Experts of a small language model: 9647 steps.
Below are experts of layer 10 (counted from 0) of a mixture-of-experts language model. Rows are named router (the router's row for the expert), up (a neuron's input weights, with its number) and show model dimensions 256-383. Each number is 128 + 32 x the weight over its row's rms, rounded and kept within 0 to 255. Numbers have three digits each.
Before each expert's rows: a language model's description of what the expert responds to. This comes from a sample of Wikipedia text that the model never trained on.

# expert 9
Description: Personal name pieces. First names like Mike, Richard, Jim, and inner letter pieces of surnames and place names, such as Br-id-get, Le-h-igh, R-oll-ins.
router:123143126115132165187153138090076101153114106069149087102166116130167095103116113110124158093123070133148117121182149156135134165082214114123146180160103056117142165103126131125130107214084117136151114167121129101156135134157157138168115112082141165125075137113115131163139167096142084116123137122180072148143128130107140138133115127124137205140144081124125053145082124068225076122139
up0:119142143114063113145120145109123127101095120104202076131132155185159170158120101149127128214062127119143135174122119134208118167145145110065156141117163102149149140116072079169173166170123109142125147140185155208102103126091128165145145164121084125133104109149138189171101164128135158107170096099181159107144083091144131127104087175144170147131164105153203089180062107142127136160136
up1:053130155142133102103088136143119124125154119130108062157147133125189141122114103092116173160138075160178137143177081074154139112130098140099122110101073100109140149130101075102126088148147092127092091165112152130172060109108108167109109131160111127153095128134096131099120194137178127180163159176178100163113145156116170139132130203094077130124110132137133109135169133112120156117104
up2:121078122210070124141124108115118113146133130125122066161128153115115123137139102138108135138130132239104086129125111099121088134151140087164120167174101120117145111144125152115121128089121087132128059137098116110111132130105150093141074090081187146068127101161150107147205130157124146172123139081180194171135184143139146116059168107133059159135171087152106163103137064191099129152156
up3:132190117115138095165153146071107059133135121146115032122131137122130114123144182122086085133127136129043086147119153093111127134095188165110151083135125092164148124167154165166140135116092098140084103113108090145138163171145113118179080062151115142101146202079134135173121169191125113075112136135187097128152091115142142142170093114135164168191107111102061057172125113138198145113102
up4:088153123136106171111080126180108069092137118132089114043184154096151019147100107125135101144132123125127084137152143097119128105126156082160177131109137159061130164173129177118101055128111079109166150174171135088169158169157071125136106135148162162186165222127129176083169098082160111150111122155120138120094114144148110124065149114115127131134109150172173118153161121151116120104092
up5:147153127115167161099120100109168125103125117131119096122067119159144223164104128140119131115116176063142074138118102089147144065141145169124171136166119126091117164201110113109090129152099175081170164193155125154089142150153135104125151124120112114132099111134112134152106111068146079161133119123140123168113136074094074119083085157181177124097107127145133152125135149103127112121103
up6:125127106111167149143187163093158118089063073148123101165125128114107084160107149115105145113164128152121137167152109163123120125136138025189210138131156138118120111156106190175079154145121118086115080122067118135102132070096170120151122138122182103111150124114096139158099154089130089113147125103169088118129160143139166141129089092116179121056119167113156116122111100131146103154147
up7:210199155129135122135138178139134166123138111163128103182134084155144078091129155104121077156132143101126116127125166085144094067127148127106077114115101100097140146105162133162092114176145126156173095149155141106133115160118029144119121129100144072129176157151152086133112125136153103131141084147122176124144114142157114080083124130101117149145121139171084077098115165123118123105132
up8:155158146133113124160091117101147121153074071148134131140114121149197054177050144119085137132149100140129123141116103119108090116139161126073125144153159169193108133115146165131061186121076179091163116111119161131150115114078103090099111054097183139119107111137196089077182131119140082138120109126138169093155128147063130180185088120137147147225156133104147100170147088209134175125127
up9:103121109137124064132132145181093129155147141095064103129160149149164096154114102109133131153159092155160067092149146074141181113168118128126111176132095061156095140112073126143167102121119100188111079174109153098146157140126144085127163158098104143156128173126219149114138102091110195115103124093140112119042132140138089127141132079056164129110139135135086100142171160147135114098196
up10:111133129152133185177171193137098118139141121123122128085081127147159157128147181051084071089107096114208141118119091125163102096094158121164147131155115167117146090107115078117088117152152144106211131183164115097143072163115168117189136142101111164142136113154129161130131139137103149114161141094125148082106133062072059163174108165140133108154133146162123137135161161101133142158085
up11:118114095105186154137103152095129109155109114088148133121148143068111121154099149163138140160080122104140144165184130093078124119166117064158134137124119125111111142198135134148094150187145106096187098162161086159133191127089141130095102142149136105156096162072143072097121125155120073125107097110116101078101135111089145150152129106171134160147171085070150155147136127142164132147172
up12:144096120128156123139102155098153183141127101154107114104096121135093071200086111175162114074142078098127137134111137108146105127125174154136098179171153124178107123160127155129143168173147101091126119116110119148122143160144153117134122119116161102121093134148139094159125155110110113170123104134127141188167107138149099105122161177127091108156160107133192144112149129128142190114129
up13:142123133098146111136096116124146162143152116113111111137114111105139119130100143093135044130134120162096101116171149127109118161106103117107154103206171182183070191061143112112103103117069167074140112199149031086095141136144084113106176129138124114066147065109134178075148152163154205113081194123150120123205099150133113150134155089103133102195106151093133061168091098141097123164138
up14:120151128101130146085104108144102187125144181081168154154142148152162078128124140097151111134131115127125047125158125109101128189146141146079122184070173128161136140128139156127124146124120129101091181183110167105111122112122110134126137107123149131162140141130126111117174106121203125096131168166105125113126088175166104133100099128169179101132102111152119155120093161072148103149146
up15:105159111078150186109064038100128127134190116086153079117125155113104111101059150139115087111146100176172150149147122124152122121118179102128096123129175179160137164154117176160106129135167066090136123127141173160130153132162123093153106092106196120091142141157080089195147131103125129084110083129091131105120181115136145131148083170140135126170155027073200137094121136156129065112080
up16:117110148111160090125171084152077092155123160143142150096140165084143100142089143136128114142133134188145120183145138144155147146147126109096195113194159160159094134116117151115063140136111155123149093148111137160050116114108159137155120038134087112119079145118143185127099064144130175142142149178163118081132156141130120132172135071178106124095171127114088111147128062163118115126128
up17:167110109104082169161107178126097124213098126107099114053115074196084156082075180152111107126146129172130098084109105173107108151124161119115154111097090072117167130133115111171133124120076142141058171186161203179179138134067178114085114138149157124131173050124093180100133183061133137125086116100151144150155119098131095125119175150129123193180079209100099129109130076093126099096100
up18:123129138186082093061094145048068143134117109123190087065143189123130139112106128100096052139087063151182099117132134135084138121119177127116141146160118087145072199097137147159168117145088100138098070126071120103175172136117108155122141128111121105036088170125127095160141162106081181110173121142161077073083135132155096159120103156144147122151172139149150153181162087165158164128141
up19:146119185179144119121105091152105103147137092133197164118085069060123131132141105111121156150132119137172145103161129198159093099099222091094126153161146048117142049089131132135131162143141127137142136127121084115135094173121157097111082105096035161080106156099116177211119143142068145096113119145137135163180165101106122102133126112110106173156131124151158127075071103151128096095167
up20:164076135118117115092209094120087115130169060108121090097136101133145094127118149069170135160111137109145128111139145118199119056124145148163129081128122096121136069090139162157141126107136093140074122148129118091142155113119160163145128088103107105150113202099162176163144139121142167133124170146152083142156142157106137095149142136197182096183139152165099037100164161081124085116137
up21:096134184141102129146100124115146115137153180100151086152108115114109129122131127073113109095067167149136142149134096079181082178170094201110066085128059144168114116107100137200128137154105125105108114138050124117170112171137198213103145159122097101129155097103126122098142163146122125109056154157174111145096113141118133144120182158096139131163124143090099128116114116135187125166133
up22:102121192176134149138189094086142174166145152175215129152099166068164113129126109154160089132105159085156122172098131125108118082107123185084151094106133123119178176141174092087131106092061158074154124166183097081133073148158136163146139132125151073111148196143098182155195155149085147099122184125108126176105107183171131084120180049130090137102100149136063105155084142058153132170121
up23:174057071045130152127095092144151150083146114128105135139131141135112100134128164098111139141186108098121142164174142113176099100114161144131084126141148122159137139113195103121154179087081093128124125134171128128069094094091128118118101155120084104177109129124110156112134144117194152109086122157091177061115132122103142143064104145173123136150080091166155138141099143227104153180114
up24:148122156154174109130168128110092114088150111162170106138126146145115095167114035138124135100091161117148184136116139169069094158103137143143165113115128201104137212085170120094103147109121102172127132166124115108157118126132102198156121168166152109099125141108065083140131109140158129076120134161087139075066150172093190118090127100109111066183125110114116136133113095122179120162112
up25:163136161127136185159132104124126112142148139079085120114166139127088140123157155170141197131155131185132145193157095182150100145140103103108148148138129093173101185173170160200082120059146108162132135094138096092141115128092088136191134138075066116140150168110108088126166128108190144094170110106183117160080109115107086107189131111154120120129154125097128073141163101073117049102121
up26:154159161122161127201147104142135083154136089140139112140165132123148167056122125113096162151096129198110078117184128147070117072079124099141153153142152096114103164167104095160074129113039066107147129177113211107090051157090142144094108120109126131143108122128135107141145137153110123100127099158128119188146105112126080072114116140134122137113146119120104119146070089140176156136127
up27:167106099142135090175142095152138130171127110119115116092121085079186162102136117108173154105150132089134168108136157103104129104130184168158099175136082150133091081139134146073144137175123105088061133118128100135179103076098234200173137187052156182140117108093080122097086160105153112114114121135182067160139104143070101115096148109127154133124096090134078141137126139101175116181105
up28:148119126142141109132127080144102124091152171107176132146166134178130131127101106125174126096179122105151112116132133134152075142088111069152095117130060176118139107139137083169093074111072108135069159132067163155175202132121097154190163092175075110085090125105135105102124097129134129124151152117179135128158175124079119152109125178097108189134189069116144090100103121165185169157141
up29:187132179146110109147089113090098098113095115180109096154171108113148144119164104144164127199139193129145078145188098143120116107102120136100080091144106143168116163187122118124088184099109138157072136173145152165061131111105097229160144114144094163121158152100077137117209166134171132153133097119148132114083143149094137096132112114134162085127163175126122109061130128136177105132153
up30:164165110124168104167143155090132154141135205096146133173165170123131152114136076141166209123120137140112147151067128191084129157144153148111123199131169081132108152106147135170074147167081154127136145207135151100139113179139137155093057083123088053158128189117102124203147153114078112134126111078138156136185172119143127077095139078138128165092168129191127094133125129132122098104127
up31:098143174114145170118123119074082124116140114099152086128140156131205112135096065143129098071158093165090064128149136159092169162088118141168129158152166141095140096128174140149124117112101141112116102171151118113094157163044149154124126179170116129129095154157131116193099133101139184094096162093226121017124130168111155149092120117133131112186135129138099149114119114113112092101164
up32:161088113119123134091092143162131130142176213097149078118164102109085108134126146152103147121159135087140144096148104159130109205134156141149149116127137110128099132145147042148158079163147131104148141146091165055150124103112133143155136126163101132101084134114112147054160160120153086099176102102114106097169106201146077162093164152138194141111167146154139116143164150112121151139116
up33:147172143102149129115171132125108121122125148109156076127132157199116145127104084157136141066160084131056177135137196094084106132124155157140100157191147137135159126118123139167161206105169089100143065160096133100173130129205102086135124163204120143135092079095109156111126181098189056119134160132079117135045121113124176094175077121185155180087140149159153129143068125189146061168150
up34:108208145159082176160114100165092044101123107137106090089120114193112121153151111097153121073097109198082132094148165115116113111103130113178097189099127099147148205180157068128160100208145128143105088106163109097100063148189152110118083123161171129158078127164122064143128156138148123089057063146174154107082127100104139204117143138166077152119119059108150096099143145171188122086149
up35:134155118141103142118137057174097124105141090119171146071133140158166119120141137179116158172101166106103151141145121146211134172096217135131182116174107173123084140097161163147109104161152136132146140146140122112122117074102051115154111120166128126162134145131143088131108151044202119135054136077122162152202153105094171109094129131067149187162121075136075124082153127101143123150208
up36:154088161127131199123149172124107112152086140109099142107093168124165086095109165135143144087133172145107157149144070207101098105163102116169128173112097117136104108143127068119113127131095106082087072171170100085144107114109129186121089143102166069140104115165114148082150160144120157097094086096138124095186130114157097101106120069101155157126088146157170128155101132097123113117129
up37:202154133119162070120110109099093139111115158077144153163130170147131098169086153129150175152133165115125117129142126163148062118057104145126123102116157102085103135142166081119122150146172152143144133181065110139121236131051149157112121107136119106086156097140098111085129132084171106089121147069143118133160133157143198158150184079143145095125113147118129108083125131117158151091096
up38:097139139168174114124163098168141169077129147091118122146140110137175132153204063114127145141142119121123142149171192151141187117103144093095130104194127115133150159104084080105145097139063098204219092126148137119104131175121072158190069151162202182098135126123131113130151145131100182119163056216194162132095171162143053156144107145109123141163070111115147101151161107142123102143133
up39:112121132106178159162185090155132102156168128107078111068133145042020123126125134126153165123173147108117100148168119176123114179115109180125119136130107168108166127151146117210127120116118164132140095120157112155113134157153108091138113211196155119111094101122101082196094141082134179133156158123134127103112163150165099107117131100123163140152157154143109095137139095145148143100145
up40:117060088053079125181088096125135181104104164066139118122130143106055138098126092129117131113083141123132153171068150127146176074095100070203199138205116186084180143128172153141082123104151142130099105090090119095089119135100087134152114129100069145123108156120126135116102217105137113088157121147157126079129139121111182100143144139078131127114124132119063173119061057113188119123118
up41:186143120186074209145112154178105130126141157074144115076116134088134106073168126141108165104144073137111083123128128173158150168107123070111167159120088111171143140121176156102067091140149130150130110162167101088134113116149085158106118105098117158122103125069182097120151135167140129122132103128146140123140098126152163088123189083124155192083175180122142026077129103140085103124081
up42:124120116121139093123124103099101130069146108079148069141105131140182155077121131107152135133124103162136088130152112122110124118048094138111094090097124143172179136115124133125100159158150091087109120150082152089110139149177187175093070093157096122077173097099127084177103105135092142119155083108152142131141120144154125074154121080135141106116179114102083162070106201117175162147110
up43:165108130109192131149117062149164155173122200145133109110164148091133155108087180121140113130120133141139191125085125173116106172146107149137082127119169141140204083082187160151160132142168118150170112118100081135116145181114146118165069132089119181157111156051122141174107122147155123144106097130132106071139154153175079085112144182140113100123116102112092167075179096103133142093159
up44:096137121156138135163066116099118106120212173165154058119094152136134127152089097156177109145138164109155196170133080174133096043152161109117147121131132155149115103145110129105134095110068103138094139183165105128126153130122160155105141119144050131175115204108129110141130144114137089158137157110067121138117087107124126132161131171125097064108167153177088101138087151069133103197177
up45:122161137132130142138129092119126117096133107108173143141108121174076112132114126133121169118101138078155155164079169158095108082127149165151184174122093137127108156137195142147147160132060160140091140142163108118124160079154125141143131102079074125128177120115208089090241085134115093149122089097146094146162162108164139181071104080128153127089169063133133161216062137060188074087130
up46:101145117140122137158194113093127126113096079102139105084120153151103142085095127143096127100092088122152095207199159129102152112122160141140168094121129120139118139159189131137046138127102173117159137108139162114155079159148111168112188137150154167122111134087152122072122177075143063090178115116153108158174086106158143112123107188156128133134162138155106099151092115102114124112108
up47:093122176110133148138145160162139125121186159133115106111095159157179163140116110143104125121106139193163156127107132173124098111103147112122129168195091136131104183110078089086143107128134111188065118161107147145162189154095119104115190122142077084078130183089063101115098139095124094086120090133124156109174086149117173128143096127145106126180171151108116127170156130080131071111139
up48:177130138135081126098137164154102106120144137075158145106117105104129107101087154155175118075184129096123130096139215104152131125155186130155151152117110105092099095160135165127122107059198135151107106116122133131157136149158128158103154139118145139151150163112137107162094124117140105150113129106119133108124083159151105139114118094099094173146110201151101040153100082124169095120145
up49:167193151159165146160121108103093120131144112115169082083127123155116137118117099114116112161104146085134157158089102119155146084110154077164147186159062124114127096071092191124146091139114139096157107119142088121096194142126126111125138126109139106068135169119129099176058174088103133143146120106183165113139147115148152163140112137146168123139153163118132079123146139185184150077121
up50:119109116094108125170119151182135138180145083128153120146127146148125116144091140145108108141097159206156180126069082212137141118098139101138111137150087118157122082088125209123151148137123107114143080162133168103077076122171137129102138083119087140084109115127134172146093213142102119153181204111129163132163050105159081146147082131070159125076121122111124096108125128143159127215161
up51:077160126102145153122122121172158127101143150096208097109192137117141090090192146056141081073139128122160156105114091110111110113117076130105106154113155115107118142082147099101146133143181167140116130156124175144135171132159170204158073168170115156174129157092181105104162170110094144164127104090161136158079191099120112137132119094159166132137116107083107059167094107126168125175202